From a checkpoint of a small mixture-of-experts model trained on Wikipedia: 8 layers, 40 experts in each of 6 layers.
Below are experts of layer 3 (counted from 0) of a mixture-of-experts language model. Rows are named router (the router's row for the expert) and show model dimensions 0-191. Each number is 500 + 40 x the weight over its row's rms, rounded and kept within 0 to 999. Numbers have three digits each.
After each expert's rows: "comes after" lists some tokens at least twice as common just before its tokens as in all text; "raises" lists some tokens whose logits its average output raises strongly, later layers aside. This comes from a sample of Wikipedia text that the model never trained on. Tokens count by the router's weight.

# expert 1
router:511458566450552500465497468471517489445540553515558460472396475469507457522515551509410404537470486496512531547489509482518566489537513515586483526501502511518538445484507508509466574520524469584468437442510561458471532429515456494545439483496523498513539576519479526467532424470550506590503514461449549494522557537479530525483459539520503535474421477554494424475509557505465512552479536528489510483456510506506563555438503494527551507494396549484513525516446478529346527580446498490510492482503456531476460524560513484490523491459466496457540478531523503487480495504530585474
comes after: "New ", "the ", "United ", "World ", "National ", "of "
raises: "and ", "(", "\"", "[", "\n\n", "in "

# expert 10
router:459468517481491530495440492483488436445459526490483452465486415489466472452523553516522451509487517516547502522528534519510610484489522474574475504487493492555561488509518599475492525496562478568481480446517511486449425434489522508510431416485534512507566504534491491493571474556519526549536491500451463438483524490531579582511455477495422600578481534511473546476580484524419510491552444594476501484502511473513507485462567531473509431457497515505524531509474475509457549535435514496491466465445471560486473563523480481423558484471485450522539482468537507473508468444574538420
comes after: "is ", ") ", "was ", "as ", ", ", "It "
raises: "the ", "an ", "a ", "one ", "m", "re"

# expert 21
router:492488556436575543539466527483528510473563540475506478510490543436467432459393462516478483514412427515520500492444549591502508515509550460498461466558482465532525456574481497523462525510530477492483459438507570517469488469449480459587458533521503438592517524526509508495529512518545531510497561482471497487534517609431486470505475487461503565541522524500452420504561511507483494448560550486480576521490507498521526545445535579490493473471532489424578553560452482576494490503463415456562465468485500513450490504492517514484499426478469474511557465548566470478516465445507531484
comes after: "H", "F", "S", "f", "B", "Sh"
raises: "ens ", "wood", "es ", "es", "den ", "wood "

# expert 5
router:505507596504508490490504483428517465477479530509509475455496490489509480504495580555410428546435493496500508535512512546547602459508520521560453581508516470571535509500461586528458534511511541523492474467532550494449499390436457503507467477471522469524506511519477551489517417483494500527545499458442552485554524494511522476494463475471487514559418550513488510478526544509473516554455493517504510426474540456562521516475524559535485403460418528491609503538488524520474532523445498463493448486575545531487444533528502495490498508496466432487545457628486472473424454478537559522
comes after: "| ", "°", ": ", "″", ":", "with "
raises: "| ", "|", "\n", "(", "of ", "|---|---|---|---|"

# expert 18
router:517475557494580486501461512401549503468488494500536430483491519371471511484478474513502458549412515519590536529489574469593509498542550496562508508535458519544533492479445516527494517502506500489436467491554520472440541461462477504489498500499572428531547505519466549491622460516484515506572509472497512475493519492515504530522527491491437588485488487511499486483527557480401504528547479494477496449491502497514535546493496545566573423504496505495541513551479423536456504506496521466540510477535527574488427502504510437394500490440453515504546484509509513463416413493548541429
comes after: "\n", "\n\n", "\n  ", ")", "\n    ", "="
raises: "Total ", "Highest ", "Rel", "Official "

# expert 4
router:479458503470516528494418453490522492490549531479473454458400540487489446496499531475464421589496495547543556527479508502503536423525492585550463560522463530529520519517472536553488536498531508455453466433505542548509461472497482500501439536462565504530561507503496509394637429492529537528511492455488557431524553515501546587521522521507459515567447534522495489458527525455487490538554503550491503499512519481415543538464474527512518458489442514497505547514460442526470542510458545418539482493458465561496483519495537471478425486490506475537495451575462485511414475466556544424
comes after: "of ", "in ", "to ", "at ", "for ", "on "
raises: "same ", "next ", "id", "lat", "group"

# expert 14
router:483479556424548534483392407492499469497463515506498466543535448437428482504447456551482487471430450544561490490541524541503546481550552518521484520491463491591523475511456528570504530584550498529477468484559543519492484501460555486496460467427495451518558529517448490494477506534533601518539534494463453472543527535488531516530479515457542509539517576460498431462548531477466572515469507500501529459494547516458492526500536549482577453453472490464535561533466491476493506577461519447501446468546539559491519492515554528489432402463461426485550487532486460441522461424462526524
comes after: "the ", "a ", "and ", "to ", "an ", "was "
raises: "as", "-", "er", "os", "ers", "at"

# expert 6
router:493503535491531506536449465504517477488526520507545473531465523449416442440467546573414492515475463489539527529441608566510503488535527460573473495525489523509519414486466529509390501512552506480492466472510496477430517476434522422563472505460490460541498560523455551478486488570527510520564590513454498502499566500472500512444480492425458512524486472526485471517562529504529565500561506502549559469478529510506527474483541479473477461471501517455549590568482513625476572531463429439543486449513453523430465568537467498479516438500508514478524454503530432502466514461489542506
comes after: "D", "V", "Z", "G", "P", "N"
raises: "ch ", "lav", "ł"

# expert 20
router:512381532480497473472491481474499532456529509547609482424449462475501506423463567496504470559465513486526461589492480515521541495491550480478407533490492518556578503517493581486449540489503512546492507464515564536436466424518502478511509459446536541487532533515385484482546459492540511494569528478475455504474528547455555581535475476522427561537439527515473517458559517501396525474510448499461554471471525482497561461467558516528491509399479575485546540546481493551417551515504470452497429505529537539495500503479505498468481496467487490508513434457503508492485426506494522497
comes after: "\n\n", "==", "== ", "===", "See ", "=== "
raises: ". ", ", ", "(", "in ", "and ", "of "

# expert 33
router:483420538492544505522442424499510474501484593438550441519449417504478481504481562521455458516458551503518561536510521502559555404513505523557482526528512486596574493479486536548502509511534504556494428432545504478469477433463453495511443503487565485548511494527464481470574411552519529549517524498476548437479530527508534504527515532510531538562431595518497427459536505517490515456546465553481502477492525441470520542471495547482496500460428557489527540548465507552430502535419508480516470511474506557448474575522525506426426489447454528470521496526456492483491462493540563492
comes after: "–", "201", "200", ".", "202", "198"
raises: "(", "| ", "|", "in ", "in", "or "

# expert 11
router:514447561491597493498483498471525526487575500457503423557436516494441452475504486512462417532476517519528564509462507538524533480523522490509497493521483494580619491504438567522465555536515449474493476453566493564458452460482422483527509510489557463528500490564545575480597482525520556539532493464474556472563563521514493559515474460473465516544464520517473449514542576478461535505500450560500493541420492500438536481496530523561509471483422487464533525535466476512487536571454492442512484486546477572433475543529478528437470496500469483464516471553460473492400482435530547490
comes after: "0 ", "1 ", "2 ", "3 ", "4 ", "5 "
raises: "0 ", "also ", "—", "6 ", "0", "7 "

# expert 27
router:518455527504522518569454511457473525480506553463511450439474518472449464475445500518394498498453517566518500514447602486512579476540510533488489495547542482515539502485430530497501552546548465499461499443549515495453435474464486517515460506517515526552479532522525577477514434542561523547566547473459493445472531536461593493508499522492502545570470492489442479491498561484416524505483505497557464506475498520558505510487576603504506488502456518461558526550504423567456527518457466406515452461533514515468453521516440497415433484494418497473500460586521504455481446465523567531
comes after: "1", "6", "2", "3", "0", "4"
raises: "present", "12", "20", "?", "10"

# expert 37
router:534461528525495485524526492483519537536509542420526452544439432487445491475464479506511445490464517504490465538531502524534506461506522502562457575532503522464547504505500506578418520500500526474484497479548513434462494469461458509562512435490590521542607491529522583450571483455518515536509508472453477494545491501454508553506475555475487581479454490504508528490544532513459561533537550523481478465442564473417530608497457555474604392448495494493484517551458505478465562517498523484569513487482516509508484523532571454506502410472395470497505455573500512499449511519543495434
comes after: ".", "==", "===", ").", "ed", "s"
raises: "However", "Since ", "By ", "After ", "Over ", "Following "

# expert 39
router:489394502503508523509456477448512471465459500492546484446483516457499474475498562501464379502426525529531514521478513535545581470548530524650486574491461508524540468482472538556429528511515553527465471491535569454495497455463458497507520505486542501577507547507485531398527450527522534553537528457482507441525558536494505522502487521511413544536460500506482519503509499484443530556485541509523506438494588499454523515442482546575516457496510501449523513531435430515466527515462502441527452458531515529468465562492543444433489494437477486534585428554485521474443475472504525452
comes after: "| ", "(", "; ", ": ", "November ", "aged "
raises: ".", ",", ". ", "-", "th ", "\" "

# expert 29
router:532501547479557553509468467475518480530471529517539441540463510442474487539443478504500422538409479439524496588451481529498528443549468504504451527472483483561512459582505513499503553555479555487458488459533520529451503442499427476508475489479510484512506500501520533460515456450560540567542482464475518495478539556484504509547514516436497569500501603510517468500504589467400569515514491502512524528452539544549519544480522506550496480464485576454621514512481479505458513491437516486577449480454562524477504518548536503488481466466437456550490489577442440468504419430551574475
comes after: "to ", "in ", "for ", "of ", "on ", "and "
raises: "her ", "them ", "the ", "their ", "them", "for "

# expert 35
router:519394493484501553511468501466524481416562504513525415459478495490476455482451565512550466589499548520498478551513519509546574458510522539558455468501508522537550462551513538469469543541489510502441472458530535545403532472502508498503510453415498503518538478545509532518547454573546515528521545468490559456514542488479467491454455502529417530600476486495427504480478588500467513471486468542512530493462489547502502516494513527504499506412508563471608519567460442540452575529519486519479519494528498522489440537501508437458474513390465495534514490542466455450464403512556491480
comes after: "- ", "by", "• ", "Born", "Total", "name"
raises: ": ", "(", ":", "\"", "- ", "-"

# expert 2
router:547465532473571538496501492444526489471489531456492422510452544485461500468532507498495414537504508504516517496571515469538593493537523479562520515501468473557558498491415513507440535509574514544482526449539518530439482496438474521517478514485583497530514499511474508458576480512534550546593511461459538494517527483525540527551440469499456515517483515560506463377579522480432548421482488467518501478478537499475530561500497550514508442452443490496516505522460455534476510606519511436482490467511503535483497545501565442425494438484449416476512461610471457501437456424507510511
comes after: ") ", " ", "% ", "— ", ". ", "W "
raises: " ", "Also ", "Succeeded ", "— ", "For ", "Won "

# expert 16
router:452462492445514534517471515470548527467439506551531473511447467440422475492489532483465480482529492507507431514546504560554633483497575427580501521499500517530546441520503559499433543582524492513463510462552535501472483483500508494478475432427543532523513490560517500454559471473533545510520537477436493441503577500503516589422530504549453486544426504579435507454523574479497508497538548540491516527434521509551570508499529552458525503425474547497555514520466475537427512578427496471468464470474543462459526508491496536482522456445467482436505460489517467479514452507544513438
comes after: ": ", ", ", "- ", "°", "of ", "in "
raises: ". ", ".", "'", "\n", ", ", "ag"

# expert 7
router:582489534501508491506425521470495497487446483445493465508444445422474483542477530505499440523408488477503505566540469509528624478543525534517452515496454441533524433514499575547495515499524509502496475485533542568464504491490517499554484456520560494571529571539489528451517441523498522578585486454445548484480524516498515561487455505513499534565494585519503499463514526504450496487514475555564517547469516518453488522507532530511554497417478522497572495534494458518474510579407515444469487510524433501485450558534511475405454422474453449500524467487438472478441398482530512448
comes after: "was ", "is ", "were ", "also ", "he ", "and "
raises: "to ", "in ", "on ", "as ", "for ", "into "

# expert 0
router:473429534506546483494470486503531477487528518473496421489494500487492422514521521516422423563432539486516558502418502487540569469518515519525512524518423491578590479490460587553493514509543462523509479476521533461449465481491431514493491512446623458518530522508489506483614419491523526530555503435472538483534578516501512515491467474501479519575459522539495483438603565481430553429475426502483504415485543499478522547493521517562480482486456486470543524541481520565487495541484514437508517506536493521472453535519491445466495463467487536465546466502489521478431507449558533428
comes after: " ", ") ", "1 ", "2 ", "\" ", "4 "
raises: " ", "20", "und"

# expert 36
router:560493540484512550528465497487592496464466554469505451461459464481466440549464484557470481501456494514536549547515511492481570483519482451507456585486481462541497470471460578500497575569546465503472508508516513507487509450481476505536436496500544504525481502554505532477515465499545492557533534447440508460496555515502580525488498537510494511538484542491475451466606515481389594535530531547496494446473497460519517487465556638549500374500448550460506529512442436517466579508472458464555495467576483507458502491510540519464480472463464476523531471561529530454481480463572560526
comes after: ", ", "and ", "well ", "s ", ") ", "\" "
raises: "thus ", "the ", "therefore ", "is ", "concluded ", "ts"

# expert 22
router:517464493465527535504468461475574453499526572453467458574395500462479512563477493513537420524399503491534531555508505533493521469544534476553462530478451453563528482485517527509479514574568519544476514485576506448473496492498468444538446430480522542512525528534484569462489459438505532539555536457490488431508536499510548564528451572467513533502481534526524481467583472493407530558498513522509478488449524482508519507506498494504519389482520470463543512521424488518504556517474484448545485461513463513505498511510548532457411496459462428476563469603471521418499446471549528436
comes after: ", ", ". ", "that ", "but ", "where ", "when "
raises: "it ", "f", "sp", "let "

# expert 38
router:536459540450521474573459498478491495439548496429536471563462540437447452416423500510414491483412478489495528553463568529513515470530498523536464514510497481534529443562448531517496529506527501484490483443510508449456502460440482469567490498453528494484526505543484598494562507434508537545525564448454480497492525526486532513472370494440477563558517527497470509496548541485512513490544531513543490521475536462487536475457531509516481499459491561440583551520469548543434535560448418477502457471462463498522482549514528451455508503475469542525502445597529492518457492425567557530
comes after: "U", "1", "0", "2", "3", "S"
raises: "Tw", "of ", "S"

# expert 17
router:475492506501551551497453477478503487472562547475467480518390539483513435512471512500490405575402470462545532601478488505466522472533475481572508515500463497582567511490498523549472518558518467521499485413611488463452464475482446482544426423440568531539508593519448557509478455515557553525532547476462502455511568502530546583500448478510507548516460542505517461492495564540416512499503547523493479471468539491518508484456554506550497426473510515454521527504438486521436516530477472472516506464502532542501471483505559478447483493483470494429520476603474508469479472464510500468
comes after: "the ", "The ", "a ", "his ", "this ", "first "
raises: "(", "of ", "| ", "d", "and ", "s"